config.yaml
n_layer: 9
d_model: 192
n_experts: 256
experts_per_token: 8
d_expert: 32
d_shared_expert: 64
activation: "geglu"
moe_layers: [2, 3, 4, 5, 6, 7, 8]
router_score: "sigmoid"
normalize_top_k: true
routed_scale: 2.83
balance_loss: 0.00311
balance_bias: false
n_groups: 8
groups_per_token: 3
init_std_router: 0.0143
lr_router: 0.000632
vocab_size: 26090
norm: "rmsnorm"
norm_eps: 1e-05
tie_embeddings: true
optimizer: "adamw"
lr: 0.00268
beta1: 0.95
beta2: 0.98
grad_clip: 2.0
batch_tokens: [65536, 131072, 196608]
seq_len: 1024
train_tokens: 572100000
steps: 4447
dataset: "wikipedia_en"
Below are experts of layer 2 (counted from 0) of a mixture-of-experts language model. Rows are named router (the router's row for the expert), gate (a neuron's input weights, with its number), up (a neuron's input weights, with its number), down (a neuron's output weights, with its number) and show model dimensions 0-191. Each number is 128 + 24 x the weight over its row's rms, rounded and kept within 0 to 255. Numbers have three digits each.
After each expert's rows: "comes before" lists some tokens at least twice as common just after its tokens as in all text. This comes from a sample of Wikipedia text that the model never trained on. Tokens count by the router's weight.

# expert 255
router:124159190180141183115149161117084103161148132129115125133159125172148090129124129125138116169114101132125158170093130156120152098109110106084106160141119154128151134122129151180159115142121136112099122142100135110100137110155120117126149115132081119067084102139136178155125148101097121091125120126148180120114113121161122098150166130174119118090097125125139130141162114079104074076112128143145131111121123128091136130140108145159097127158150157141167118117127133149097170121132131142104104152093086134150109136158138112129117149116121176123116128127107150144138142110150124148
gate0:167134118123080169103158087167144152131099133104124149138114171124093132083105107087150146097073116123150158101113165112107140110121101137135122155110114094121101116140129138119089112155139148142089148120129150080113104094123110093136131117098149117108126107122116150135115127161132106141141130160152144156141145125141108131115169107140104143123192147122097105150183128111113105140123156119127109144189119094119135160141147105137132121124108140144136062145106161113159101107152169123127152107119106152146136160109176111130136158120135192116097165173127128089092126138117103132
up0:167096120126116113123147076186109148113151150099087184167165148113108152106112124122110118129107105120101154117127140108097118127093147138134121120099134099150124106151140165100095165162150132120073163101124126101120095161102134142135110095136140135123136107128120144142119156170114138134138102166124149175075128111142139133122142134149116129180168160107094074182130125120117146133117110122131105117135134137115132136161130085173139168071119136175125104123134141131106131080139161144136155134093124140157113126156178137176124132094143145143110122119119079107104124127134104150
down0:117134099128095141134135128132125196138123149151156164129091133093134127133152121112135129122109130191145110105125095123132095118118187111141197118136120140154128171148086121123151112128122165144152149096126130127146094142122104166142113151114108104109180117136122156115116130189124148173132150150104155105109123129091141125109116159145131115124146117129126125133144118137124123132130102140157135119140132135127158160105151092097086149174104152152169104105146156166075114164136115175097163137095128131105103157147145154127142184102148110137124161140085158124147066122136109099
gate1:109129128143108151147136123138128124115150149089164156128158145148098105095103124136161141147085137130166159124109106105145175091112188115135163158144118143108092089120102154132103107106109124194140154116152127109082143148127190153093113101158092144125104114139148184139145134127119105120159127132141111126153167126145129121098097112123113113102132117123114090161161105149134090108106126140138130168144154119089117114168151152126130093084134081157108111108160127151129157135118115100119124133165188147130133155108124146117101155157095066138096111129131138160135116109111117109
up1:152144130103155185122129127119136123134133129101094149141125110110113159098132163176132125137072088147125145078085132116118127094114123150140126130097079112136133135128135152101097078108081084129134109117142111097137073137121140116099148127140080147145152159148145129150116118149117134145136148112167148133135127129079130092065124169145139128133133108112114147139157122140143149122145151120081133148180128129093167087144133081136121115129102113136145109090116128110165140166142112117085143158095116119135156177132162131105151147128156113135143118158143172120124157163186142154
down1:092100135175124117084108099112133137113076153097139155157109122112184068118127165152149128167168129090174155120123123138095139130119136120136135110150123182113180085128127133152111148135163138110138096116131124122129152093115144166124147137144111158112099154140137155158109113183140155159156137096101104105115097116127128133157138084085105099152109132131133145138133108127171121156127110157108148067141123105084112110112137139102131117117124141152134118129096152112149127102142123142140102191190108139157143127115114152129143128087153097144126138141171129121159097147130130113
gate2:092124132111131101124147127149147115133114164068164136102111130119132111173180138093150141127137132137163123131176099133144128111109100171146192134137116140124134141133129135135141117124079116094152124147153192117151144138112172128084129098146105117101160109102135103131173136142118157128154095110133129102144147112131107106107161107124156108140154107152085125134145094123103112103113099168152164120130116060113113151110118122148139097134141132113122179124133122068099100081168099164166109112137122121155122088103177156142142114133147159140140151149132167125106137121149132113
up2:127158153137074154115142134153124126160118133131160116115101134180104158149107162095172133135151090130146108108133104119152153109101097133127125129129120160124191115141094162129151124154086115107137126098141182139151173122133123094144135134130100121115137131087124118104184100132143163119120153113194117101144125139139105125137145114111187129120157116120106132142160128143072138111103076104160117126173105088096137139132111114129114113143130140093154140175112118109111119133166110126139118082157061146152112114138136125129079078108143138125110142087135149113112108111146115130
down2:140153111151133117125147142124155167118154136112126150133098122126094101107123127094105142131097147141125135092109114148181114146150101130144133135084084142104156106120112105150134116142099094095099125103148194130132178130131122163133120130130131093146138109079158127085199122120113134131109147163180118110181114111149158124140135144152188104140142122150126122150134142164151144133140089110139141158132143154123129186116120122158152146171106141138135150138107125119098110123172153141136107103116112129171121113116111109111130116096147204145162134144089132100140100144174160106
comes before: "the ", "a ", "he ", "his ", "200", "they "

# expert 150
router:132170181153163180131165103150146110153135131103160132105157110137115112131126135077112130147117097116142149164117102126106151139104126077116144158188109113109148094107152098181141128140098158127138102143118128100110164121150133163119133091101109105129124141132120169152125117191143111105152111122127126104108131132122110125174117099122119138079114124117111139151183115120129105093080104124127087167102124100124111097131111124117102133119157141173130128164101120121114129136124094153160129098166153173113138175100116135118108120143084156135098139091078153157139133134126148146
gate0:125161152130110127134130143144103122149127134113148109107148148141123133146093140125146135136170103129174156136083119136118140165146140101123128131155144127098123106119111143161141129138137135096153101111118133114108132120169138162118126140148156169190137145150169148081125118193100112132173122155126133132086127134119140130157098115116072166108130131042105146154095152079155165129135119124081133131095110118157103116124125102123120128102142160185128065120124115169090145144116156158135108148124137145164159144138072169130129124153149104140089123120103102147133108134149143151
up0:110119137131135123121106140102109116120113131162105112170103128143179149108156082154164128112110155125099116108174114092138113125127101180117136122092120110159139133140141116118124154097164137169102180114133104114157077171124118093126162127102140060090149116119105136139121141060147135137114144136115118127181109131093163157114139118102152124159123145170158131136119117149106130166140176096166122143158142142083130175122128157127097131155116127097112157104146134133133130130136105093118146118157098073071109110121145106136114147127134134109149127157154122096111140151084128115
down0:148137118115096115152144116137154088103153173140106170125109127158116117102107123098124125113133111136129104172084153164130128104157136182187167118104163101149126129161157113112124107121134083109150103174125125193153150116120171136103121113107160135128147173161129131087145126124125097128104104152108129110122163084157132112099146164139123154114107130123102092095105142151092117118140150097084142119113142114123105175170113117094153123145099122101123144148178170151149114110165162188117112101111131143161139124169130131126106110125134096108125134137125162149122123135118103141
gate1:101099151113094113115136157156137083145141136114129131089123131112100075125146117142135136140111124153153112083177096139147148117159128121136144158150104125161139169111142111122135157128091120126123103176131185170128087125097153091141084155163134164098138120146116115153124165104122121105102120135132136118100127117171166092143119117140125126102134108098140103110140159128128124122129136177120122159154135083141106162123121103200107111154117103118153106131136134126098172136131141172125114138105162101111173135137132151140132107121202152131132104131132134176119124143154072084
up1:145146113118096151143153142139102129139091095104084129130130163158119147138092159132160120152188107120144148093092150114119134107098117127100134098124084127089119128108113124141115154088107115154109132078141170135128130094103119097138147129154170155114154122082125134138104070124169095100132121128106095058125121158136160122105162120142137129126068119119114134085149143130131154117141172121148152135087127139103116155147108065148115143120107146137121137100142070113084142141102150131152125123150129128143177101154125159142080107122153133111103139118133160125093108126140115108
down1:131115167180154139135131134164158159150144085133123132137119105121168074128135142131118165161085145133159150104144102137142120163132112082111128149120135121132113113081109129144111123118129185146119158075147122137158099191146136134110116110113103100124101129088148141145153102144173160146159114142189160114108108163127087138157120152143129102131134128114162122142163144136179121132126081095147096152124121123147151083127137167144123133138165124131157105138114160073076129141140139120101149148126099153133096124090146151108123102113152162131115135117112086139159126131144159121
gate2:122164186079148173124141137087150128136130119137147076131092128143168152121128130111094123118067108112147113121121140114163103083136103138151121148129113111124126090124150164134126127090137158150108133177151104103116119146130150126104122110114128105148163128129110140165131161100162110170088131109130129115145143120104117104123104132115131146128125116100136110086156114133095118082110111129157163115160129050115153139131122097131092116143138157184080140097123127101119106105137092105134149099153070130117110158142135115077102103104091126122102151112154165137127148154104134094
up2:149074061149132131108116145133091119112113167109114148118128148137126102120113082109175149141156148109123128111154117175082137162115146147143122135112151135140148149095134110135102107138131124118120100098130129114170123108166081117130130164115112175176128107132142124095141092142126165117158151110126092146138145115148109121135144113133099116145120155155122112127113124161146116164131135167096138124135140135160130086144083136139189107120130094054125128131156144132144142147166156122129105130146197069164122099123127125162137157130143125084172125168141118134172132122144132105
down2:140130113157136122135081114146109112093122135129112129112118128156113109123116118098125113121179117129132152143094146163175109185105091079145152117185130097109120146134084139130181149148150148111144107142108126117163120136138077068130147144118109122120129125145126125149133125150159148146131133150126081171103095093162129119116156128140130082159194127134096120125129113123130133131160135149135146165110171149119154115142129119138116119111103113146123085133102203136157140161081110089114118135149122105181122204097171105119118133122140127123152110156134114127117117110155130137
comes before: "the ", "a ", "his ", "201", "200", "this "

# expert 246
router:174169148151164183096209112119128124115142172133118118111103127139109120121129135083148102132104112112127112161152148170090106140107157095111119156138100060159132160117139102136128079126142129147143122120108149102163119162121096137137125091074091164150097136133131128125187122160118149128175134073163145097097145123148148146105112146114116125142106102122117136132146151138114117146131124149121117144095135083110171107127133143149142097108133151132074073127118136122132131122144125146117157116121122147139131128152169104084100122125122148123128147101125161135132107107146092165
gate0:112107159158118123109124142130127158093133124141185147116109177112175102087107073110145087110097137104115139195126122134137124125115125102122109112131168168143138127093139128114149108081130074139133111113151129152136119115122141123183132124098148156146161146095163148163121150131113165101140127125177118127154151123125125170162113110128093104134128132157114126124148177148119098144098098119156142104104127113129166101131140152120137129141143108153108127104164156108164093132156119133125073130163133140159138139134090109139147133065164165117129192131145123092145121157129149137
up0:127111157138131142160151125146130144121126142107119140125140156176133121126075141111146107129134145140106128145120150138169092124105132131132115153093144113046121116123064150192169132161160105148130110141129145100112156148102123117178135144150162154094143143098158111143100166102116120115099133118123113129138124122145177128137133143120151109150095129107177169102126132114076137155145179095146095139129086158156093136123148114138155114125111148156132122170120141116091143124130182152111130116128163124111109125159061086135149084103120113152129131119148108141118119137165089116
down0:122108136111129136134152138139109108156088115156129173135124197146091161135124182179132142104126132144131151137102117126130101138087139116121147121143099147100083117158166150081138148142148140122127120117095137119074114142107135120140109151165117081092138145129081131108069119128126175161140114142122163099144144112095111129041095139118078135096119126137120133107117134095119122106141144122181118153165147111119117116139131117119124120147129160147136114141119132102131117148142155156128128124160151137143175158147110122126199108100167130132152121104176166117129127146100105142
gate1:119075142122122150149164149116148086100119201113118126118151116079129108118122146145155147166123129174144149150142120118112139144126087170147140080092116101130101144154112117105113131123156068100130155128110089147130114095101129094097134149074142105142122066134114161102145128143108145114118109086124134145120111088137105128126152074107144145165131124098124135130138103129145122120141105123156119081093127118151111116108106143142146143112110152117122103151117150146076115101113180140115111094094165154172156161126122155083138127095133109126137130113111108119144108168105108091
up1:121111141124136176116160119105128108120116160114130125108194118097113078133147191119139129131132121168142158136141143098125131138128113162143141122106152097163147132129112115089142150143152091102143157122096098123134081108084119102119121116104135107133122050136130143098167120155107161124142109106147152128111091084140154158132147119114125166173130159112109149147157118108165129110132100120160119108115137115155124108115108143145123116114135154119107129150105154131122093123095164134119134069055168158202115147141146158098154127111128111144112111125115102114146111142099098145
down1:108117085108081177147110056120154096091127192130098127130121123117095139131150121112152116133102115136138152144155159115116116145162135094135110156075138126133131144148095139111113139155087128150147165129126062085117118095076119119132136127135108164097115164108130122139134076156108123150128174098145162122080128153106101110141136132158139132140125082158159119099139148111124122121152151147146108130116116119144141129120119122151162074159132122102146109126110177153125124166129170108126116119140125146073128137125133161147095098129138133177120175143107112159133124119100152137
gate2:139099146148139156162137144164142122121144160133154157057165160101140130111139104141172135129136152115146118156112092157107107126106138118120102146120151129096110144155135102137136126113089137088129127139128092086114145158101124101165133122140160132144140139119140121121150147087101118122119111064131146127138134109133121138138143132127065126119146165152119157147099142136105119192135141112156101156129114139123152119131163129156146132096131109100122129090117130154162155154107098130165125109159111140130122111121143079074120162052138115118145076169184145111106114081144141169
up2:132109133141161178133131140136133117157146170113131138098140141090095098118161092130168092126152138134146140136142113155122104134101128143151119140108161127088103118136129127132133114138126095099144131133129097111144112180083110093119134125141119111134121143130141122131174142120101093140142097096097155149112120116140108165080128134117061159127121167145126165138098119120157143196158141120147108149140130114114148097127149145157131142096152116100098100098117127161158138112086119137114153086107099167159149120123165101067115147059165086156104103153151156116098134107154136146
down2:091103110101174121067145119116157171133108135139135116105111125132116136130098113159124156164143098133074128142133103119113132114124137105122119126176107160148139115119121122152086141130135132094116142094083109181145135095097092125147121149122113154161157115141156141157132120125109134076121110098115123099113110178083103121132107137099092053118108143090158108130154133150107125122153137130108175122140108142136143112116148112114157119080133107118097131137101134152142135126100116161148135161052120081161136086119105109140130126119139074156116103130153112130114104080143149125
comes before: " ", "0 ", "1 ", "2 ", "— ", "1"

# expert 111
router:131121170141178199078142143111131129167112133114074141115120140110124122165165105160147144091136111134144182140130098126101093155091087083089174124162110098160126136098095106151107108135111150149121149119138164122111124138192089149088094138150111098123146143100142150120153169115127137128185139125098154109103124109131129125131134112171117099101119143159112145160164117100112150134111095114133122137118123086156145144144111167109111162111156136166126116129131124094089139165110150148101101138116113120143140098106130095122126161128101155125152118147116142136128105103116129151
gate0:109092082149125141110160139125123114108134163104139132116115091102151122119103168126153133141120158149160126117137144150106106098118115071115152155106085123106101138126159150149159127094141126122156129096115200129163106129140059144121128148146086119142175125118156089119092130144113150115127164113108114131175103133141118129138161132112093107161130148119134134172126111142152151118142116083147117150126129141129170141095125164088125106128132142142163135124162111111087159149133140179123120100138115093117115114093165151174110191120112110117184158170133132130169117121125112124
up0:108106152148063085110128095160137113122120153124114150130139152147139143132122165158177126133117169117128146138095097157144083166162137079169129186144137082120141144104147134147086103103129079139123135107128119128131124147123130141125098153142103130110135118121089126101137130143128144110136140131109104091186104129132107093133115123111156124159119090139148062099120099122131109152133121114162162169143130128127121125114130146127081107098136112129128166120116131095135172144136060171121130153124124081107165106124115167119120185101114096142152123142129108132082126124151165118
down0:158149082132094112144098112117142144125125106135121120097158124140120165150173147143154171100116148105158166155137099100139104121139134113135113139102157172146111078114113122131080154103124099115171116110134122137124137137162107123133075103115120163097119140122139127146098099137125155066075105114096159128131120138143107119169171116109123140113171133095131122125116136107096163127131116166127088160151149109162166146167126142115160129151134094137114147125129140115126157161140120162103067091171114105083082117153114109130151167103113124163111151159152121123097129097130135139
gate1:130126112127137148114130129147170104159131155121132151185131124130149136081087119138142117132045122129129136174140108118115131094112111090118140150125108118108127142143126091138142146118099130144145109143151115096125183104106140202151151117131135108117139134150106181153124124107161135166187104132111104114130134132112117133107167192158161078115172174129140134138152187089119160115110103120105131132113157105123143086114154092083094094128118142127150119113079145141127120142140103113126119178098100158125127150124177102121138132131121151133123126134123140120150112101140153119
up1:112138107114126134078101152111152127098096096132127155169168131126113100108150119162113132108118111170104168123128120122131107163131156094126096114124061095136123104130141121129138128165126136182124127095134126139131118137111113141106137147136131095088152144116120125112141170066109085173129136125130155134089115134126122057145137164127145108172095126147152115092125141145086069082135145147091155151122115097109108145118138102113109129097080142113137132129121145124160147114177100093103182153118135120148114153117103103125136091161174091143128105158113107134137120129150142138
down1:150135136138132144119120184119117129096123139131144069114068149131155143113136087135110122138092135138111118129144136137092107119107150115200102089122155079129137119086104130181126114135125112134135178096110127127102167107110132142155131130080153130128120179096140177157146094113108133123111157107125125146106144118129124118185090150087125095120123075119110146116102104119105095141155115141095130145157092118143110146110145117158095152124113188139143142107132140106059124098126167173105151061120145134122113133143136145114130119144123090125115103142132129146145126129124143118
gate2:156116099103177125085117104128133120124129170155114142158117076142141095124140141169118119113078130147074111143153157137165124119099147117091178133151150134136120119162152152131097121114158096129119187161093127119137120158123122138173134139111110124073139089112130148108117179132130143160108125150104151117115117079135135118123149098140154154203143117164107109135138147107111160101140107108155114119123125131143140131135131162096144134142138151144153063121144156067128071115129096112108128149120109153095136159147139125096132092118134142115101133089123145136159105123144127102
up2:099128131122119130114142169122157132123101139095120142135142139134143128105077109087171142141116173103172136119146111100094156144127100144106090106132152146153115127136113140108142140173106095123130085074110116135121120137139148133127089112120111101115088082128104114187151135123134079103134122125145160133147153100139155156091079126064138116105125113135127161161136086175117095097122137121076100133125125135127111082103199094129146115136151117116080170135144142126136144148109171151120146151108126108158103078134118119122111127120110095140155140111158119148106150107127093119
down2:112158111119122107137136126159128135120118136143134153104114099107110137180154169140134130162150148134138145156128125123111148127193109131094108136129144142139123135093103118130115139111096107181134131129142154096165082120130123131136145126136121148144123140147121112133102173115107140152155110134120113138092145145191146138112135144134113153126109123117149152124095092151098140114144143087086152107089114176158123111172101119182132109129161150169096148117095158136173131133142099113128107068094177106162133124112121181169149104138132137153133081140144154104127157157171152193
comes before: "the ", "of ", "in ", "his ", "zone", "for "

# expert 115
router:167138198114122123103152128165142116139148112146106137157142114097090125117147155089132099147101103158106103147089117134081105151089075138091121148125142125149134160180151126128113149115075115144136148128120166106118137117127178152112111130133111138105143129113162174135143109116136109128111155151137129122094176084150118142144140150175156098132117154098151132132171151143099124094117104165096136117108136097108119104109148086117078127112118110156133159118131126151096145144119165104102159097116104102133156146163144146129143122145116176110125103121170140188126114110153125156
gate0:135149156153132137136135134100153111107076133166126116092096147087114136117096174107138128172118159139144142132078117140069131140098135119113111148129153137151142168098150118133109122148119093162166116143112144102133181107095137123158166131112109091139126155105147137138131140114130130130111172108110118141093130113089141102133156135155133108147115124142122124161191151139132137081112141151086112116152114093145146122112154103113112122125127106121140148167185126139106164142132146121114140105167086124201163128128159121118151168125102180145143078139122144147154153096101167129
up0:148134097108116104116133158143175110130147142096203117158139128136152136128110144125134105102154109156115119132169126085147130103139132141149119107135104119201115136165153114119137114104158125094114105120165118136096095123109128144110120192140126144106177098156153128117115121133141138115156088134129143085090132132175124130133127123106147167142125154158099134122135122127149125184133109116186116154068127125108088137138112159173126122153145141137149110112073151122088106137107102143123105169138143135098112115122149110127118099133109125128146175148180137160141129118182102166
down0:179137175133143102101141147126126109130119169092177093170147121186147133130112119148145125124137152113165136119127104104115112131153129185091174127135141112104136160122109107105127130131115127141121125130137108102136111151141112141145113103155116147147149170126134138098083161130162151108141140148140078107164122122129111129071129121126115130130147141118074114095119128117136153050129159118120110121157102177071126161128134102133109102152109074082117121150148162110150126106142131132156094108115136109102139124072157142094092129112121168139146107128112117130167161152115120163
gate1:163145130126149121117114112111133136081089131152180106136106122103125129125156089142105173118126134144120165130117056062145126166118139171122085147135137108143120142084167128141130185094169148108105133126139142134107132134129126171112143115140117157088133123117120127111186123146126167128119164119158151148110135135128120096138106119089122121134146128123127113114127083136108102102113102178106116161128135105180094128153101146182139142100126149122137111157163162117147143150122121122126139110114125105090096133140151163092133140088127183122115116079153170112118112136144173147
up1:175131134151141088148120128096105150084099139128115132151078132080122155168107133117097107100128141145147092131117113135104106137157108132122132136139144151113130133110169180116106170117161148139119094138101136145135109086131094170140123113148137156144145137107103119136139144144116179142109179113123154159109146151097130120150139153149139115126147100121183082142147119099071150111159103184142103134104169147120099099144105124140108109100122153131091122171170148154126160135149143091132137113143141083107107095169143160120088135107105151129105119149104132098092127136165159131
down1:187145162122124117167111079123155140116134116170120126104146095174130178123125114140156139127155127133130119112116093113168110118071150154088103111111132100094143114116141141119120103137131166135118127109103176143139174109093139146114149176112157086157113132105127119086109096147144142133116135140113109131165164142105099158172168086140123139112125150134137162138107130126144146095145136090160173122118133123124112104115085157124129105124128106171113200131166127125124137125105077132107115071152135133141154108127117114158128130150095141137157107090107125111156166104142142154
gate2:183100156134170121150154073156129101105091155114134140156132186107112130133144110129147103114112102130117116133096148153133122093120127129139138182124148123122127132152146149124100140145081156159148173163159092130132136126096113133105140128115133146157105162151140118132121101145127124127128142096131159152107121094116134161138100128154149119146118163139120152108137130099088128163144127107105130124091134137102107136138121147128110172098176117106092122127111146173135107096153052064106128126106089138124148139111160165127110154110126113101131173155127184136107152157174079118
up2:115151114115104117110129156119110144128133129135131116095143098122157103164131153115114165105180116116142144148151128139153127140146157105132104044094119128118142111124140110148154102121139173141108126080091177085138126123137118114106115166132104110134136119121159113102143140123091150105156115175111108090117142196161106148144141123161094174150135154114129134162105121144150107083109121139155127128136106092192125169106124102156123115158103116137159136136134118098126163139095185168125108139159124100121115086143148126141108107144143119138110121095105079129155095099105169136
down2:141126142117129171083113157150158131143125112144119120104090116167134145125110099168134120129119136137117161090174110167120138176135128145127137098157087085162120113129131162119143122125130146113100061129109131141153119133111159125145120154134167136152148137093139134078150072141167136103141172137088102127134100134176117118146142092149115127137119174097149108138169082135118122136103135084137096147123126103137084124141139133160122126113106139107153109104176128145132139138096110163128124129206129129149092125144119083104146148141135121127088115121130087113149180116158093153
comes before: "s ", ", ", "'", "\n", ". ", "."

# expert 137
router:135138162118120122057163119122123139141136130141112168149122111127089078126178128127104129105099106136151108128124103108090093161108095137100150133095103128125132141102138142156108093117153105159110111114166162122083115176115110129146103115088135146120149138087160156154159123169101137120113127142140165074099137129145138151082125121117142091117112106123106150125135106156135141118112099120160102109166144126155153171140093150142097089095133099163140163144124124105136140178163079128095118151123112113154132140138119091158140170127098122132127101132112150076119114082130095113
gate0:140129154091148139161107115150103120133096131154146137108140148116150118141103128154144106138113111130127107202117101095081124107124128138168100124108145127111058154144122130117133103133069157152127106153124095152118145121149156130087138089168120064132120116137154069143140081122103088161136092164109155142120094124144109141125144143078148119111130132143106099146115148080124160148114069131148110162141181150137113120142143136147151122128185160120127150131120126187105120136120135121160151108139129121145114141152130096153122145143143188109115131156133143138115119110119129164
up0:109131147096144125154146137145114140104087088103143107107112119133140071099126127136136158111112102094181122131115098130089082172139094153119119133135100126102088184098117142145127115135126150160152118149098136157127100156149066125132091130153127131146156147108140098091146125158117128126142108158105129138124069140116108107127128126133121136088151133149146137122088149106054158191130084130136165088114175150135110148100123146160128137074164177139152139129134100138106170157136136138137113149097117108142118112114126121142119119164136148153106146152122116124125144096131102159
down0:134109125129123170105132158080145135141092161154164128125150131144170156094110136133117142123093112181143135186150117103131110125133090174085106120077144144118111125132095120159136112115110125115115121152074134088131183126152105162146126172116142107170100152144101101135151132116147158160093142129102129122102156103142111115166129099102121067120121158129125094110123121100141196180161153118126158125167104135152088127107141158132106108118173156127100136096157110151130147100125149142145110139110149129147124115152133114138111103114093154106107113170157129110137125138134121105
gate1:131151179102126121134127103126101125112105146151104122148153132164118109134159094119090145129140109130151122108132179165081095170151131151150097128131096137143140043141111144086092128137126143129091129136121121141088137140122149116109123096113111120104115146136121115164132125161110115133100152068177156130151136126154146107148143108143106114156130099120118103142149133127127077084101092178111092088155116137136117111113128135137174131117104124175079129114150148104146109105145131127132143142153119084089117138166158107148129120113158119093122160076162151121122179126130119089
up1:128087072138130147114123133114143118133133139127143122095109152078147185115097161108114118145122135124114127157143098115132158078121138125117178119122164102134112176131124109179148126097141154141095132105111051100139125108131106138116139150123166142124112062163122159091132138115149165133132134199110105128089151113092091145110120154098158147135150124149092112096130132109127130145163145067136164152119145120110148121137120126137132157147146127111164120152129122150128119120099152095134136139141155178174131118110119134128153155120112150153138126179118108157123098123146175151
down1:125139114155082160119152100096134139106140153147190108148120152104142162119132142087136092154125167146136100178098092097130132120124101131107159133118161103118126116141148104140075121114103164120136124128155120082114119117144111131166174149152153106196155155110113105104106140132155113103183155138138143097109117092168168166130125152141093138129118128160090151164109116086116173127148154152140098155111157081131115137131094116128096127121148069126132158112155147148098109114140113087129157137141130138125128107115125169141165155126117130129134109144115082118134146103134115126
gate2:168168124119118108081136106105142139135115123158104158093125135094111106177082103091113149136147112176141131155127102136098129128124148141152158163147108109114103122103111112110092129118155160148121075123102124159120102121125116130128125104076099119129125103122127150075145090139119139120183181096104139144124154145131144109121122117117153104178132128085108129146107082149126088086134155128160135176151120143164107147134134129096117149103123108155101145085140119111149161147147130116118111149115161152098100128116151098161155128174100135123136155141088139126141094109197126137
up2:105086099129135122159151104132136105129146147077153108117088171137126125089145136141147123124133125098119095096136136146162086139128107133104100105149154139106110115143160081113124153167120155148164110149145151126140135071148133165074149129123139151126165144149132129135099146130167134127136096155117121110153124122148101143148095118113079127103123170139148134113127186118096158152135100121114183074135150098111082107149153137168152146127168143112162141169120163131110113099127136137150148112138097162159156124129108133089108185120139112118103144080145108128117125148077136135
down2:132197143105128137150129118113086149143153102106152091142091084173089120136107165129167168096132117151133147085132162121104106134124081139102103122106130097118150129125162127134128140179139130128127132161153132144167165120150110128092121148131111117135112118115115109093099150161175090119140124135147156119114121109145152117142123124126143144104113174135124170117140155135120103130125108116058109144127123080137114120099137124091142122166107114086174175135132132120127161120101125134116069177157142124182096141110109102149106151176123152121098128134105142132079128153134139125
comes before: "the ", "of ", "a ", "his ", "birth", "its "

# expert 96
router:129152181111149137118142123138166080155165141118126143155125084120129105128136143110121083162082092116115113146129142164095132141090078127117117116108114106166163162169142128169110143122118136116115091140108124122090133157136167104109117117131124141120137123120142129125118090121143130141137141119120142090078183049145091163113128092155168087123145123114141101128171151144106110107072129121132155111103100104141119095119136130093108148110128122196110143131121156114111120129118142113122154122168094122152141162139150108103138131128131153093156125140163135166164128094171127138
gate0:130121148135097102160121131148132083128153116128125082128129167108158160149142089164159134121123108150122127123138103135075187117101180099118130107154142108158169133146073092158110155151121107165156136158092137139125147168147102137115152109094075102116135134126168097134132101134110125164122136095154134099123109091118124153115124086122131102144141128144141059134132124171133116174126092149139147137133119124156125160146130166124137133117131116114129125145114124127103139124139101108158099094113127156077107143165115102127102178120111113096109149125094154098098170168104091119
up0:135140150105110130152118137124151094132159124177142095143141151118143131166140110127107118110145070149098128111137117124069169118114157139124121117163127148146160172077100080155132156154118135131111153153070148113142129165109116131109167128124137091117131108126184124118124104128102133131101139098139109077084088109133152170141132066112129104131135139119135131148103153141145116162115094110103156155117122161153153140139134167129124163120146099120131105172133131159106157113155097088143114130131109149104107155142074134097093136118127134116095135121083107144100131144072096115
down0:116108124119158147147123118157134132122101139120099130158105172169105081120118124212126101150127115118152105175145097132186136116116154120096116133132124104166078099145135137091121122128140169116126122075139095096160133100154118090131089140106117097144100130132170110124114145150096157175117158085115139134119156116118113125113162129120098156136157150124093059135112133109161116084100168116146143080104127141127139135113130111136102142143111121102125148152122113157079153118109125095136151120109135134149104108124125102078099122111135135126113122091146082117130158107097103135
gate1:138121159110183131153126112113135103182174142095149183123091115102136131132134158150104166123118151140174122158122156131129155113110146130121140123155112099114137141119094138095122165114146159136147162100123115130132120159145127141123150144119139094134130144082190120138088111162143123132161159117122151117133137093114050149127074117137145119177152103157130119145161164134151131121098121155145123088099082175141121101173151114102147169121130142147082131143154136135137104162159133122144132148111105138160149090117172115099164133117141115124125157091145152101124110144138143153
up1:121139103120164137170113100102130107155146152121178152128071110105133130141100161159136173124123181138135075121128160137103165137113113112094132120131154107155139103101093139101112127116130145144134125123092112138107124151113139135139088115165130117110119136099187103135072139154150163143147138152073149097110137069121107131148104117144148131133112103110124119138156135161126115132101105136143139088112084156149131078173131179120131131133154126158083116148167139079155085128145139140126119165123105156138144103126130137085145127093139129136085120131139178140171103147124120125
down1:137146140139158114140099141131133127153156113151148180141152084130130074175115127096153077141142153151123131140118152126149127124074135175153136090159112144103115157131163140134094125151149082124129157108127101185124128105153119142083088114135121110113130087074141166141121137166173152132136128120147116156148135134125139123112108126101136136167079136154117157110133141174141143119096114136150117162162093146114177117131163129097159129128169111126077149149097155109129139146122143153131132138129066101125140107109173116139110110182144123122158169106150132104127108124125147138
gate2:101171118102161116142139099134128132139107135094151162171079163164107146129097121134137116134157147116115133127096070080143105110105123121130137151085101123119108137118084182121161116118111121140114151131115148094091106125118107086084142100117108172136151132123156154127149133121110098151117143137121132099092130103139128201132192125155145121141161134109151117144094111144140163117163083130126111120145149116131138154120109144115113143099106184147107136117130128086160107135111147109117134135140116166102071128143112152097125065142128098125141123170116138126159117120144136183
up2:097139137104157148157118095152095130141139125103152161143112127165080167114129138103149118090120075100141153135090084092130118117087137127126143115100078132130096127132136204143136099137085130105117140106115108131085124117103138135094118118123110180104143126139129172133167110128093106134104137122138148115130166104159146190142163114129155097126149138112139134149098099127124156114156124154134129118159147131105152178117145138099142117144116130131076111173111133087116131129095163153101120153159145162128073119122093155095131137097144122117154121119168119128154110107165158140
down2:134098058149139119122115113109125128157138111140111117151104140137118120070150132123096111154094071163127102107104125128126127101078135147131113107093100110121120124143143120128129093144148114116119127146143152152106154101116131111175087063115123137117110144129170168140182108133134126137158102098143167100134178132109067162124114130109098182175128153085178138132099163178121138125130126113121093098116097114102145096116150129137127087117150079115117140132100128140130106118124111107123157165118123170128131133122176139141142120112138095106148109153149098137111139124141143168
comes before: ", ", ". ", "s ", "'", "\n", "."